Weights of a small mixture-of-experts language model, trained from scratch on English Wikipedia: 128 squared ReLU neurons an expert.
Below are experts of layer 4 (counted from 0) of a mixture-of-experts language model. Rows are named router (the router's row for the expert), up (a neuron's input weights, with its number), down (a neuron's output weights, with its number) and show model dimensions 64-127. Each number is 500 + 50 x the weight over its row's rms, rounded and kept within 0 to 999. Numbers have three digits each.
Before each expert's rows: a language model's description of what the expert responds to. This comes from a sample of Wikipedia text that the model never trained on.

# expert 52
Word endings before headings
router:440495454537469591520500439533519453441509501453526465534571534446543489537515517487543431511457500433518474498507458564573412449472518498404414537612584548315482420523469401500588493515538502
up0:506521557537570498539413465473457565559473493396482524394484503467517435489516550433520514534662488478515481577488530478494442495542505526539522466499570425438537508484512521607466437448472540
down0:472542505502496478424439568484542507535544465539462568391344543392547537440484486574461554523494507578448548521545554525495450535381432564518487443528600549518550517491483522599460543514468513
up1:549558520540464492588480554438385508453530443519524574541485531515551588495458487472654393527565584547529433421570483492500383586537543457534517483472601526457516453551509509524520596534529517
down1:515473528452487519439559555572427495489550590557489464436532577556498483453524550400510503536533470496519438420601510487511553522470441427470525604441597525471462480538508571514562501446508534
up2:456470477538550519497343475501459569463448508459519516478536476585496571552614481415592457605549449454438531512519583481445423470567578531504501425451415479482491517514377554479549492513605523
down2:465428442503518474497465481450505580523578532483460524540473447473492451432485477523524450530551564492530454514428460515486555541497551576583550422563469533484518445476421524446553483529442444
up3:491374576509535514543419473464527492523513577437518488515577512462532433524525592457497463496474459491506533421480480481531477480572499496419519539563482430382519458556510474473492487508584430
down3:562533459518460421488503605492420487532465485493566586504555424469508493475535449507507448443574561528557445528460510565458442528513409474526463526372402458509455490532402459426488561524560504
up4:461507343541472519454568476457601420503467522505533490459520563467464544501501405484495516510388519425518540504451535501555492482556536448558422466558507541500518497476509421516542548456472402
down4:497546486431557448529541434511478638472507428539504433503417482553512462563527519448524495586495523436553454534567564538577602574574560478518518577450456469493517539510474564543424488548444525
up5:418474490519522582556476562515592452490550497498592478513481536531514643463530575484490517504499548557459420527443511583488522458570513596522551510620584527463509497534488398572489485499388431
down5:399395408511451483514408503497375436522482493496572556471483480493492527527478431562497551474475503472491490492447476553422492483443438487495436421469470492572544465458635485497480456415497484
up6:474566524506432469434522443472505456505466424415460496495501464318612469535491525501587440572405482415458525438573437506449463499498482455493516419560503486460475403490487466475507536467581569
down6:544538597460500452452453548446468463494472560526491415561528571501482479471511519506490459599414346481474502525524468506553539543522485467546550511497516423523413553520432369561477543509473596
up7:508466561528513544609493491502567488545516460475456483518543474509541482443548537357502447492540534647429595465541551448518458483498491510482444474518460398502470493495527589517428450519426554
down7:521516454503588498498478491522432522504509433533491506489555418555508477442380467484518600414593521474417561521478475378532482443549590491518397478517439553504500418555463575432371520430519500
up8:545494614522506522507502477526521526471465538519560494492527563514478413497504550441487500472479482468469484460479458599543491536563544463572578515542613496447467450562475445412583478536491535
down8:480555485542545428523442555528497576628516518478518487531513562512572402495565575435459538498538440550525542484496519476513529489524509470467564465456518533417529600480507534501533433485454521
up9:442506454551518488490475451509485525502533503407555494550513550522512439497412391473456497534442507461447425543541580468599480461584546493494514557414534573444410539525474469428521448619528465
down9:520525485541464521488444448446560498468438525510450566568549450586504433500489533530563427439610522520457543408514430493403549566530569470533526577405419457618423495421585579494540477499501479
up10:496554478566499514590549517525580362418488473489539520504467568420582509582434494475525431468551503458522452454530522499597450480502592554491488370477555575470541576467461472511616488517515532
down10:556545428509574463520566527471429500512510395521613562403445513474470486600539448532528535405489415456448578462485535449529540538520472511466522526569461506603503505513585398491478461453453462
up11:504477531516579536433477425566450476463490479440470487542554486451464525465533511467402473574438501460510517558503504467446388565491452480487450442654490436431589458531537505545441452460378526
down11:582453507488471614422480421494472586510441437521489467487508537499456451437563517453546458478464530565550550530528545436568514500449505465549551487487472429442547545561499497472478552547486500
up12:472512499512439535495564613504462473476513342526533489550453497408485430538482401451524439485537480507538542592511508532587467427527478504495546496454554415441403536499518526577487443464461532
down12:493445476434561485535541493393384502537532547449538451445444530582460419475403528437515507588403484466555473496585476568581487528455527394464550436432469556520419486515522496436436529543513534
up13:532515506461571513644576571397502442447582515434556500501539471445493508476539471605543490522527559543502452502466508539483476525496552515503422503472550480481440420493373477490581479491411478
down13:423508456502566460516595509539447528463490590503496537498446480505607526398564521485485436589626563549543413511467527487503386539490506464524497521459486518641467449561514550518564481486533500
up14:582468582566555481481468535514489440483495508469580540556541593436447430501543507488449481540514582553544486546523432504431455490498456455522487484499492450454471489507559494468528549419538563
down14:612547527472479477446404447377484440532468531436523454480489487587480416566491491516455512478480427533483552464438502494514454501579573436443394506484549513587475479470440511543481533484541488
up15:496458459553344573446586507428501512514498458532487453431548470520527455540532553418478491486438472488476485389466501508501498485498444596557425512598468486471521422428439426567524535561518526
down15:549503471514551465499511535516476538437503492560551478462564479461523458421504585460428490545427530527504497461507452546434575488474541523550447409564503455451540506432424469463484509493554555
up16:476424481477490532440502446461449512499533477532499479376548455425548458509556418532446428426613552504512556510520477493525516499531503502469461531512465582423382440455411399489508515456493451
down16:542486470500458515509498535559593558519471535499510511444515423572407457627499436498481539520481568450606526440538496504523484394496555519546492457476540536568473452490437440461441454476475422
up17:450423551493536612509441514420577541472524490502628509480541546505510500336523536513476501448452482462525395437491503449553493470519449435459409542425480540417476466434488463542609574468530553
down17:502565592505463510430561549555531517610513420515499569584505533528504489486536417521444456428588479453521458548567502461512537540448440508511439508461475451444418572574483462486520511562458509
up18:444546540479487628433503531529458520522548518404506520544398440567497612466454414509482442566551524347473547536451474500546420540485482460506487469511545526448515531572501490531493372506446460
down18:510459622500486469474500524441513530507530554482542493492532555536555550411605523590474383455522421522474444542489511518528474506561451413390490506457453566477541530512504524450540439593404549
up19:581519462468465598522507512587505488455455486472616487512512498400502503400593556529561458498485557559481510586493508510452420592429538478583436486449487562461461446531499471467466480463469503
down19:561459526519394481528500519482515460474528481400520519433513586524452435528467460530479536442516492428493488501505493442515565547537409395580534499436539504540521516468445535519483570534500569
up20:425540471491548532499481476487509583545510421538543552461499507485518570457498421560599490491545582529504502421460511559504491581463522475492528359437492585501512536503456498574523529578607479
down20:480511495431534558541588464488488463526532529569515518551423543581551547475435524567434478490555588478445555478498516454469479534367602536570441479490517489452583493425560607561475516523537581
up21:534486476459476587531516444528489502525463552485591495530522452478635500557522554509474451570531465504495480579526553531571493489470413497580465554558523459301440544535489471561508446512531498
down21:461449418569462597495501523412545509381529456617455549511503505556513359523428513516517543530535551524515554554590506431513539548469473453591552519498516642574470452552473544486562469539413521
up22:531461536515512487438579383464592481528510477481481527415533430480537525545555463483495565493436443612481536483524504471523459527473587500530518471535463525491605421566519479488455536485518561
down22:428405515491439512467487469476459474467459444468440535518478479482508523508441462518429500399582505540486402545516515543365506536553499515514481528513562502556451479487520437449475472406478486
up23:558504490552511481559445477493434431369512526485481536509437493542495506564489508519456454554513464492426472458451515472423414557511508447513530488612459447504457467496471479510518458510480518
down23:536583559559500431542456458521514472467529477405567464502522579588539520502513485474466524429494560507470529461543444448584478537510458438480396603483516467444555512446498405451482483500535458
up24:452479586491531549475504426594471465478488407403503508455424523471613558421538453479452441440473479517547528423380586575516522522457501420470528439506475535449552541555512436585501542562518542
down24:506497543505419448541395521440449506578451521517551475508573542580540526485464547505488532546603528515570554452560493473452503413571540465527598511416489472548481568559555546507558504459563521
up25:450500514532464595489521402505608350554503512472572514534542478543457514492509486517449520474442502501494461381466516480418398531585503497479455528550531541465597447499443519468586548514520630
down25:477560500465520484575499508468441445518514470534510466490525498486410462512403503520540501606502542458433515479489500510438455449525458594534385583587535468552528575477590492502518579493553519
up26:583499505509584613510512502576584549525501481475534479574500473469476461464458517541550461512544621483572459518604508497519498524524635505521587507439594536478499452604503528419513487478520491
down26:519478503615574491512510475498501468572580482517427465557484469577466539479470509451499517426459393559533531571530503442581527462558496512521484501453529542518483455549591535503510402529461573
up27:474489510560622530430496458503536472448488488439408570568526512427454471461584473442532475563510486410472537491558514610529528411572539464413547509549494481496489501556473514505575479355502491
down27:524462450530497388488489526452448505412485478517481575446459478585426499461562409472454499475435536512539489430478413461498502529475541559571468472511514557501552420655447595398477520559433595
up28:425450558531603534495510476499561471558415453416506545478522563469515399590538517493521507542434517575502578388546476492495545534581555565519456540502543429458478426558507442489516622445495539
down28:562483492501519450521462496531540415481519421437489468481480399594532564590493526525501540440480479510459586490442514554501629442485519577483431449515523490496535483422513425529414495531514492
up29:458487432603385497487509475477491446441491368498487453616537486475474481425482499545509461540455500448474532545491484500530411499547504610620462448617514592409430508585493483598453528569527454
down29:539520493503517472592402476502459570591526446482529553541556542439512498558499452494454510493560541483423475443525501442434593532376384478551491608470451454525548502524469482506496504493438554
up30:486546407555493551432417501498445510425491596499503495462523481556478465449444423605527507481505489501547473499561499501514475467379467382455455493478445519504567543503444402501459481475516427
down30:519501423521539506539526468515538574496438523505466446526468497451475469425532511503416576413560475512350465541508543448484502574438499483454507523457514503537591486386500589496457517523489499
up31:398473527585400501506425408518413493509461449411378489551545524494503481522553488443581493493497517556496533466530438533489549507465534519507446482485445555510457561429466532494444436410469576
down31:538534469506609500513448428610518550489586520485548428607466429592470466534314460502427535552517562459496421491536492534531443483492486594510513543491491522556454486493455496497567574467550534
up32:473533558494549610526471527575485458539545488536593546442511532570494643486440468427525509511601523448533490387389510500478430515549518456443461577494556575467508546495488578554568468483545462
down32:540470579528497466543533461479420517506427590412629476485500538446520491509537463575557497426541532551509497402423517529455528499597490496565511434430438489506541401540495476552502472461551512

# expert 26
Mid-word vowel pieces
router:558494442578477576512515509441482561472516484465502429453542443510565485420571471480526438548597572528434526494466462600493460547589487479464493468566567604402461460452458529500509534528438527
up0:452405415537511538593433509614449487410498381503502410520532519450560410411599500559476466499471493478550527584444516475401501584523433507479531416444514373501540491483487532445487528482493535
down0:451542555407437340495491493463527440577603520478488464423486559500480560483523510492468506539434515438492483397522457383474470488476483450424415429476552422520584516498467525436476409542514549
up1:538458592488504576455476531471540537463487497515542484449465523501541554543508471412547552574540537502428433483515568471564485590533496555510515394491635542471578477465563574557532428556436488
down1:491510525505458515500444579543455463523495503543465553506522455458400522451461575481507488529550546514376504565483423448510483478582515600476617506560460561497523476416617524468534579476557555
up2:523561492468452517434535557572482441467339449499466446498509487494561511446559464584507482561453546510552522428529507470461514546522484543474494530526430501475472411566458572484486521514469404
down2:547457468531458436431551468517619538577498402577510518533446458531589511485427498539493363556428463557478461434524463519502473472447475466523526460544588492484520493606581429556536468471514496
up3:455440460562538538490444507428540504475550408495439527487517527578512443490500435412513451563537441625501442559530487479451449454367490593536485469515553546518313450493511414485490524588551490
down3:476499499481452482556421543476499477476446479631479523372516506428410447489533440610416547506449637383510491576503523401450514494467507477439444544494482492517527518494521531462540551424560481
up4:461422510520530531518534483601586494516511453439516542475492544450523550574514490542527523534496490526470536447467507557462488572498528496557556518437456457526531464550431447538573485555432503
down4:538487547578496476461479499542491537473437526467557565457673467603491582447504482421458490471411432474434458501455439443545511441520555460490571463510485486446575437473463538494462549515523467
up5:493474456493481517574539513567494545497348412524531530593483536420530464462541546520427501547464478490492476505503611495468404549497542493498528469499469541498506466546412492598486496629438485
down5:470523531447432457489478508476529424502365476459442579440520563512501544483498505465416382527519429481562489513473505535482525567457502537537627474467442471558518465560547396511545479501451508
up6:481490454481483491559510515549449498409479453516532563485487452550534457447590420471482474589477524526472423487481473582500445481524377515634481480542558603444437480510401541406539427432518535
down6:499507588427446466502558551518523494483484555468563619519461446526498452543522471469456424447546480523394445582582473558602504538506543450472449474450492397556509413510533417520464488473583475
up7:510418518459503527464566543461522478491563477525485466505436619476514521440439447582630475563489557537473516462555519502572454535498505515495494500478482453459375429536474478543466485471480519
down7:480480467503479507505523541454536423526457403497513408578405479418446544530514461499465436540496493561542524511442520579558529575369537606480556467463601488599473462400527542506497410502582483
up8:502568434520472536491533530510436529392500497492460461458467467504561515488622444556432490508496554555486548485452441555467490547496561480497557515520603533486542447454512493457553433411373488
down8:532457538445489484464467372508464494433499502595504554559568478485466606581513496501520477541503551511555470466458499372410490481443542477383495540520538460513547469559516485497431482457460475
up9:457483513526442464515404415404500506453466486414594568501559455557526504559516591489549617495449408625520469557589463526539499436499441505592458468460505495483529487512416509490455538446581504
down9:435475466490478460495542509487462480453491536464512544468453490486436549494562546463529452429471500522542451457491476485478484472526543562514420357531469462538441513570497454515468411510528490
up10:476402449540455638475459422490536506562480511488477531474547520487421496537478587458512452490486431568496482454528531553491477490497554536576435465614516413490500501475461388490580447535546574
down10:425610561539494472509508435387471504535602587468502528512507453523340474523517470542489447435476527452567464543475503491438520466389509455502465528554504498514504513548449451485546514464490475
up11:453609581452511500572575412533575469478456529438491499464401481558579527554496567513629550596421506547537494559469453549471394579561573508469579524506484483465459459483498542507449452458530488
down11:436513594571493525482500481431499579502577511418473523436493578599465432488599459539478489502544579530462526509538466464520525494566410439507577404550490521474515485564455612496427490441506456
up12:444562426567464538439546481456577485457524494448511411495552506619471472560500459377480541438577537475549489431449444557531554493453481541556458538541608543448577594445459455434503505475441513
down12:580507411460495439505474430491536574460445509483530402541499524525495437583498493464510452502519558400588596491485489393514507476433579570481641498459415498512480529494486525530505470606517550
up13:445454593512517461458456473537472548486541538513590503515460597514502507530464530473587493487580473362530511525429523545432507556589458507470566578473510502400508592503463496525449438437568461
down13:511420597513494396402524531499396482546446536457421480496483483559492480483582542515470518491452488548474469542467507482581473429606523536491430466480590512532473500417494488473569400592512391
up14:503494536511530527515527469655470423530441423362373514596510490410498491507583542526538438517568507515465463490525477490481484447515578501554412579475467528469549480463529491510536572512500438
down14:460450474451457466475469506413556581499501475498585487457499453579573494492561427531467484534489475446475414519486489481441517485471465436480484505460540510516521478298468451493510445529440517
up15:530451553615494548434484463491582520404422481485460523500529513579492462484499408443506522489534549566497408549512584541522368559514505528471449588508516568460489522549527567598472537429542543
down15:496544597517517489447479522392550400481488490541522620539357528425529495540512613511423526454476473483494546440438531592483415506462484600495555529531517537470527528569546462519532458424567424
up16:519480576562377486515496454437511518534476564461465407504533569432496521548632554400623464531422465395515482402507495513520446526454533539561451470543474435401572447433509472536453616459481542
down16:485517423535504494506577546483496499503524437476620662567450495522461518450414493591458525535468449447534418503508411519525471550574490605564492503469492541497474542509501463504537546448549580
up17:430420476556400530501477511599469545458561558500514452567546599435447470503481447396542393505530485490456525436465652471471423502430536436584556443445544524483455493476468433553538494515498502
down17:432595586480451495497456541578474519532426484505540596491481538509548517516507538534541460557519422522467490444499518488500406495575463540432512470425450440524529467485482465482512471518517457
up18:529476402573416508484539488484467487524607496441468437514561458508514520433606384479491463497580513486518411476498495609474507557600471562486392499519452545447494526428502566488478517607506426
down18:477425532498572452498505489536406458450501511535397493518462489538421502513553474469526513443575547499500440476449452430426549439489539529476457478524423531491493457417508456485559480495476536
up19:515447501493471604533481410496469561483512533466541508521428544455560562515482524498541488458534535543620486506500487510568574499417535492479545534570551520457487469538484552506456486558499550
down19:461514520418519468457547564585476489471566456458574524490445549582559573501493454560509491469664479526583528517530500579521542417464439407408470523498412536519493535559511442468541519375510567
up20:498499439597439492493423474509443512410435512518503512461535482534444484500568568422494343514501538511467473482436509486502473447537549447462462406554428495504424493458514493450512592541519515
down20:447495556446455466490438443520462417531503511540480525540501459528489478589590521460609573427514497442418377521513505490398487517457476521509496528460444546592575520544511449537500515478489409
up21:534522516541528515508403573535444459389557522515533424440516437533503480475503574488481452493545574499431460432457498505494421587573532495371464458624557454483451494513470552556541546544377540
down21:496458622433516475471540500481502453481448497513392469527497545510475565421425558414536342520460470461476453449529370637490504503553503416530578504527524506577585546482442441478365510452578515
up22:450432449474517551529526509424596520518457516405448456520521479470517598480542486474546414482518600536477488559474466533504393569462627578546541492483475576512458455436415421509523475529452466
down22:555493565534453474574457443490519469499512540582511550462416537551519469577552433578526440485405465427502590506497583459534496553483478576499424540524413422515535469583552544428423518427449488
up23:541425553505567583543440502578526527509461535501515396523531506546496501455529539499552496503488459488521514536606525486500473586541523550591514486433509481472499443553564490455486507543534423
down23:576418537522465478505521541556461476558481504657501439500513466473532498467565496554427507481534473524501429565526537553427523468492429525503521609530550524376460564500441537490498431503495554
up24:480556544517565530486423438474588494444439471524519540525460576500576472538445568487488507483566474533545499481524464559512456587457592566478440511524648543481583565553500489580455538503514499
down24:474478510463474520553399501515473476551604485438586525479421425461497483399431537473469430424507462489451446556562518420524406539500498429548521509564462553442507486400582429466597481541540555
up25:489476490495542537455523471470478442557397521487451447506469514511481496486490496527473561502481420614504455511560546478461546521498495390423492490516520369454405512432438513550566403539489479
down25:454442520476589432510401491486530464477450449506537430504480483477557554439487469506517460451547449514418430542509491500455470513501520475462434449468416518495511591497469443480507477506550456
up26:469526469559459473485562492461461491498473423456512479477468509526548444491564515469571454565573532544478526470527503517470490519510449572524348527521494528447507463523476534412444590584543541
down26:538492544581496451622503409467496489433520444528524473520435607504521501536447546573520502505390438453559544394528491490534547553400524493484492458477522575465531400545465469520543402548531542
up27:448485454472439505529534532468498475474524484349513540576450491501496412471632434415507515511531502527504450529503530586513516544587483477462472565468501574495472509444524540456502522539502535
down27:541594514506568563535576500472489455473445395465542518510523620490381418479528535453456471521441475491517456427531504499514632522485609523429517479521517454470499490515533477583518555501514463
up28:508582508519473525518414526542635488495460547541525532589506479559447538519504571416587554561523517498461517481473573571531465512548461414490464450502518587438494452535475575525532550424440541
down28:509585490496390439448513501520488452535480512562434435508578480395445475481492522547468451605470454571525475625432493577492556476491429561517608517593562490471486634475502506500492455508552531
up29:556504497543604465542421559541449447404471402528518452463461476488499486469489466528510526539479523514478493548475578486491524521500499482369503508559535488510374475466514499580530435565476511
down29:495433513407503492472494510494464527520442611515516596578570576490599567413509561495473443522408441523470501593566499564494538472556443483456531501473397449567565447464531512493519467517589501
up30:518545567584471555427523459483450504518376442422445488438517543545557419566512473502529434483540564434540491510485452649480519595527560466523526505502521590437454534471566316567451355447503477
down30:479520471464460490534504498511499463560491499576454511526626414487542512561573526570461515538385523412467547462433479532492615453541454529436501514437391471352486520471549567403522483517493525
up31:512443566459481502444451486510545474500512381456508503600490454525580480455578427523561507473497436553538489515437580607487482538455419497450470507524510520480446411470466584483472390437437528
down31:477507461527441509472568501452509493548446548481498543582511584472509500519540491519407464478592492467542496532491537468464536553443427491439612542611473604485473527439581509437583515490447537
up32:485577549460355482502523481552516482516450465427531454447462453532548537375566439498483489598463471434518514426449549530539517511536519472533463509548513497441474580480457540589498581473409445
down32:506597464488533491406523459526415518550483442463548500510465447450480507507428549506480452547541562462551545506518543526563459455472384579513506522416500502471586525502471562549481532521455494

# expert 16
Table separator rows
router:508474495581468606474508454515594498449491457453522392464510520561504419463509501421506485475481517505486496466531540584537455552511426502444552473557534492390480425465457443571485520508508509
up0:483506471529401540472465480524551562360445478560479454506552489546538402435427506495466532422482452490469476430505461577496464528492493488504471503520509559457490504454530540568474542561556483
down0:492569431435518450483559507577490552524427487578520574553438442495510550510508567490415528479443521504531486469543492475432486515506442485534532567494433446544576510553488461549400428419465532
up1:463560546550540571415457542520525512486492490440533505448534542521467499532548515382447496591493548408421414353410442545509510477490555495509543489578552501483515539432524548552493494571371556
down1:498528576623481535483505488471539552519500535544483475561515444452595490545519465474487526503411558456558503534538460437543432381502429402578500533476446491430472491533537498512519550465524428
up2:521456514496510527483572525502476469515466442513434362510440492594476447462481394486506465483571490502519508390371566540464485523511495420412551483511503575490435494576388488514458528476459400
down2:450510527464523452460529439569468356520501476514527486528383450533440546431361424504487445451522542506554460492546422525497514527403433513560557566451467459538495430476574559464399498473529514
up3:543471510522489471536542580464561535508496575495498462436488513457463486530520509484604472513481554459548515535563615535592531549514578493451537433591436500480521446399479475544444481417549538
down3:496405540485497443462519568473620494551432589530518562476555549477512473482485472562528521446465443540398444515502537475407518627604506492452508571529519565629519546384497488523522476542517560
up4:511487530611476536447463484457481393456534498411566574534552431532541503469557533486569554532513445429479489508513471508427387555526492439477429620573540556491502534476439421449462530517476561
down4:533469480379548423398453547505444447434521448453556541502515480553462445452489479538565560600600474493446480570513555408432463489476493479517578547458568476455602602481530520578516571538510539
up5:456514498565449549572540495475616502457441625457463464577587428546503502492555500421538529481523476470521568587489494542509542502520549573574494549544546571415515485480492564468488590464579482
down5:546454469542454549503504495548495537570448504553481466525447495579386519413473533452569534573411551443447508579473470486497446517569540525537479480622528524553485492545517519573533456496433522
up6:473512480464421540558528564525585437438455438538537503554466447396488432515494489467453558436490414455520470525414474559452417510639511537477522538569490487453537480533394497562542433557542498
down6:436505450512488481475558585545480492455430514476404512523442464554538487480504528580471543478548551412579462524459556558554497453508547478456503514447616527491504567598522456439568505521476528
up7:440508527536572541570477543504492531506580461517510492494488587387506497561422550514460495591433452449523424447566454555455486525448483378475518467505481460476420604537367517484482565505442536
down7:563495579527511432437468500429450485539498362552621467433508499490442566625484395478459529566519519562478525459503579470493532420448520525520517461559549422526514492493491523512436485466543450
up8:546532592563564537474513451416468456515397489451513581481540464432551534569516499475444492554411565536444466537518500477573480468453448381496530438462457470492488389480516394592521573482505451
down8:574372477584577490553572507490551527453463498553511516485535544519599501446570538494598431573501495516480528497495479463388590491560516538417525466437537472490471493514523511470497453570499464
up9:468396402531379487511475545575570437507584515494500485511518582548514449415517444490531513535572455580522416554490530503441531505536460481499577486527505560470582564590535552556519466572610567
down9:491495410451526352470532467439517577516544513431533525444552518637485447501401456535423527526437488536535493532547514436491489537527467618514530471434471530676556575465521527491561605502476464
up10:492445532491500552552526574574500480371505560505537466493550424496449431531451626506526553469506466496512614477508509540524473533496490493489597463535563557512469523503562501474481496498492412
down10:637442573487431487514492554588503540559493514461535538436466471559555471391516544480540534529523461613514493548465534472396488499522540492478529506484560491490523478590452586473531487521469513
up11:548517493485500522511545482381625447527543520352483547554579465528517569543555507468480491505592540450482456500591537502467496483546533440463499524440539515473527442511363445576538517383445544
down11:594508499421523542505504537533531438573576386481513587547517465577492460433472546443428483453531557499551467492486570447478450478437486489451499454499506583504400512487482429436475534472426530
up12:582467510558506466508537434409560383454451437512599440495507523535551500415528514542499565627541504470488539548481474457411488526510511542511557498497484523477468486407425469558460518463509453
down12:487420495446397447434437481581519430547462566521513538445517495538461597526451484489492482531515456535537484493515504436472572566500549547423425501453512484516542535490454577498497467456568506
up13:465437534467590502495470484509524498460577397494563415491478533479559512509472488593592423503467493541473459473540515555494504454500503536464528578561502478490541599457518504574443450449543505
down13:490514455552393467502572529424506474511497459544480538432481460478481549483435564495374529532524618554495532485568525494467534426563601425512493491468481417544552508506461553499411472450548522
up14:487477509581448471465542484547469449489494543455526368562533516542540485441526501501624408526422390495493518410421467546461462517493463454437481507589513634483467500574436475539390525499514419
down14:536578569519507467447517486514493502591557416488553613493509484460520576523418423575520511474466522586472444455477443421519498461542420475451574492515461465543566527597515536581585512488451497
up15:488387564676502482553549477494494438525534454516544530514508561484518410448543489520558490497515494452559514438440527530538528497536533472504449536519534548474514418527502444505475515517529437
down15:462509549495347426452481448439532523468560486441474585530511561524419535603448420475480471493439595504480499523480562465521508464447479514545539495441406517476631602523540481550469549561486527
up16:595579566521460470480491476538500461429482533415526460440479475514541487444534420504482460499475443411535482463430560540502418501557464454499558533507482475500515509488446488576482475591360529
down16:519475480519564504409538522582429421564495467517466625555448432569481516473512536534566510520555461499545480556445600568573524484539513488548470486459528474441597504497495473480418472563508471
up17:410514501472521623502435573491589512440460491446473522470525579566674474485499505539463547542462524566538514468609526523452553473505567508467502425519614458541532516574517553558526513526454514
down17:454467491538516393474472436513551538469565498524396416515403473567530520556499488573475624491432368479488554485538433446487450414543550488454470516414491393519461495585544492524503474558527476
up18:489543521578489501487524449484542449507459464400459492450510416490508452560584449417462565450546482572539450446551541620524511500523418485535553428524494563453453527474402455494475499512507506
down18:413455507524440505479486491505470499531463603518477475480479548502448498509531448499555518528455475461549501527496550582550595587484411601517528475515572453487474507502539403499526466546535476
up19:602635411584515553526513424516490540545409531532586449496499524389498542440540465475479492522425543449489474511467541508475491552543494406503555489562520521511525534541492546528411486471468502
down19:408524495515554514503543486496453495532476551518534554467379474531461534435527501565459527555530392522431471553582523532467504486438507510486498435570422532448556505556572436462503508461519580
up20:464481526638510583465455556542496468420489500512569463475447528486514503430516517511493427606431539440449503495511508515564483495405559525524509515497542491527434561524461458587582452361451538
down20:511530393565521524602421516498551470551523478507555487495421497521473416481511491543559526477432481488389507487456510403447498574495486578427414440514476555475441437511516495594590476424492473
up21:365485481534417519492589471494615477488541606546540444506550613424478544430433558575577451515511444463524493500551594484517493547600507494471488540534458486445495364521539498574545539587523502
down21:474500461480555511403510528472563524449496392513406546493576529456470493467481543603507472521491472523450492515549566537520510466472462507594529469568469548534587479457539528582454500593474478
up22:469493496533468549461491531533445411515473517527488419588512529390556600610472524488435476444507426523490453511486527569491509541517539461482592506650453496434531453432471502472536490628478509
down22:512432451561480490438504455547464514490485467510453431564510557390568463578438495530591459494486542568536518553548529521523508448444429558497463412494510545635510458448519506497538428536466538
up23:488552500545539499480566573516563504526476528478490450457508625435466529512489483465512485576470563466531451526519483521449509568494524474514479466596570498480526469476463623562518488568480509
down23:490569570538456530524470397499517531486563479527440456537500451533565498546522460471425582532472408515422433524569503552411521551565492404544503447424418553587471505500497484531593420535551537
up24:517493447492475557483556454481519469559446484517490490510415442362567535450481533512576463538466480539500550467618423492527466464439422482528491505544438552430506451569513442434534492556525520
down24:580440535511436504538508532455413510454494521556502521473470466452434563570498546536508411552518429580478497423515426535505496447487466531545492508530528534523428473430437522450461536464541512
up25:474560534517510491572578493459525518432449637512542363606585522499509537490538462463525414495553541461476450553421468472468483547548498468444526437445563490434490475505526555473566454387507535
down25:583470531506493432546439577621473509506464454450503487512534608477486424622567436490506415466425462542499461499492475542516489582488569547594455565585579568447489480529547477585521511516486438
up26:590511473460540592441524533506518520564529495560536486450508523436444538557507509429483521569483512463449515401385519571466546508548547540448453525465545527506542502507532497516547456495394538
down26:521529496468470500491512425515454481434435484524556602492440517472514435550454442578543501566419500558511512513504517459501497490524445459482573549425476521579498554501528475541494554519458528
up27:525445400498551539425563489437534577486391411507544448504500475437440493444585485529446391488543501579494533511473504484559466529485488536553475440561516546442448557524503488421446400498541586
down27:427513491542495363474534432509463541458507498522498490555382512502454534455522503612576478459535494435589542434503440454521590413414411403459458413512488428505518511574430512489515475491528530
up28:539470447506566552475434479460434490555487469486489522474513592464506478430439528481502379630616548579497513513430558487559499502469488508531525448593552492498464484536462463553624477575364361
down28:386483470536492528583473486450515481429575588510481520572418439521485431532467445537533524561521549493552565487557543461526405519477520503466581480447543503513522464476482454481481476432456501
up29:478434498662436505501571485402591491572523489458525463469448524481528521500545539503505593432533460510510466463473630556498494506509474454548545483543450544476486494519509435542593506517567480
down29:455508503459564513554471417431498551587492560485500507542570487504508516518523516542429468624596547530600441463521462483492491480459526486476530536456409550498510463476540482421551504546460504
up30:382452477543432521481499398512552455508569489424544407504557543538501518516519537571518512467499594509523472434599604482531498458475503520441518576477478501461481462449529428522576477592564493
down30:614462537476540395460517471470517581541470485544398502423520544523435563519530512485492511533524538564443430492478469497500484530532396465503394582414442568521551500514559492482434554472505509
up31:480563559479493519476558481474416464520478465347428433469430476519506487567539499477452448629522450515546504426535432533571457420455431556500498602598494473332544501497539451431437555549470530
down31:537502474494468516556474518453378508409537479478402519489566443452502524551501522575520518481457486530539470506494452456493551505411431567534493582444516522630567431528481510381454579427578505
up32:409565509512475493525511472484591424551594467518495503454538524505515454485523585525521545589505517535537594530470561507519534512446496589551487398608543500514526449583484494529566556604449504
down32:455499460453491445512515452397426461529552548492485525486409444529538527458602524542506516475492459478522505414615436539517536561441351487543530586489530565401443490512546451512430580467507470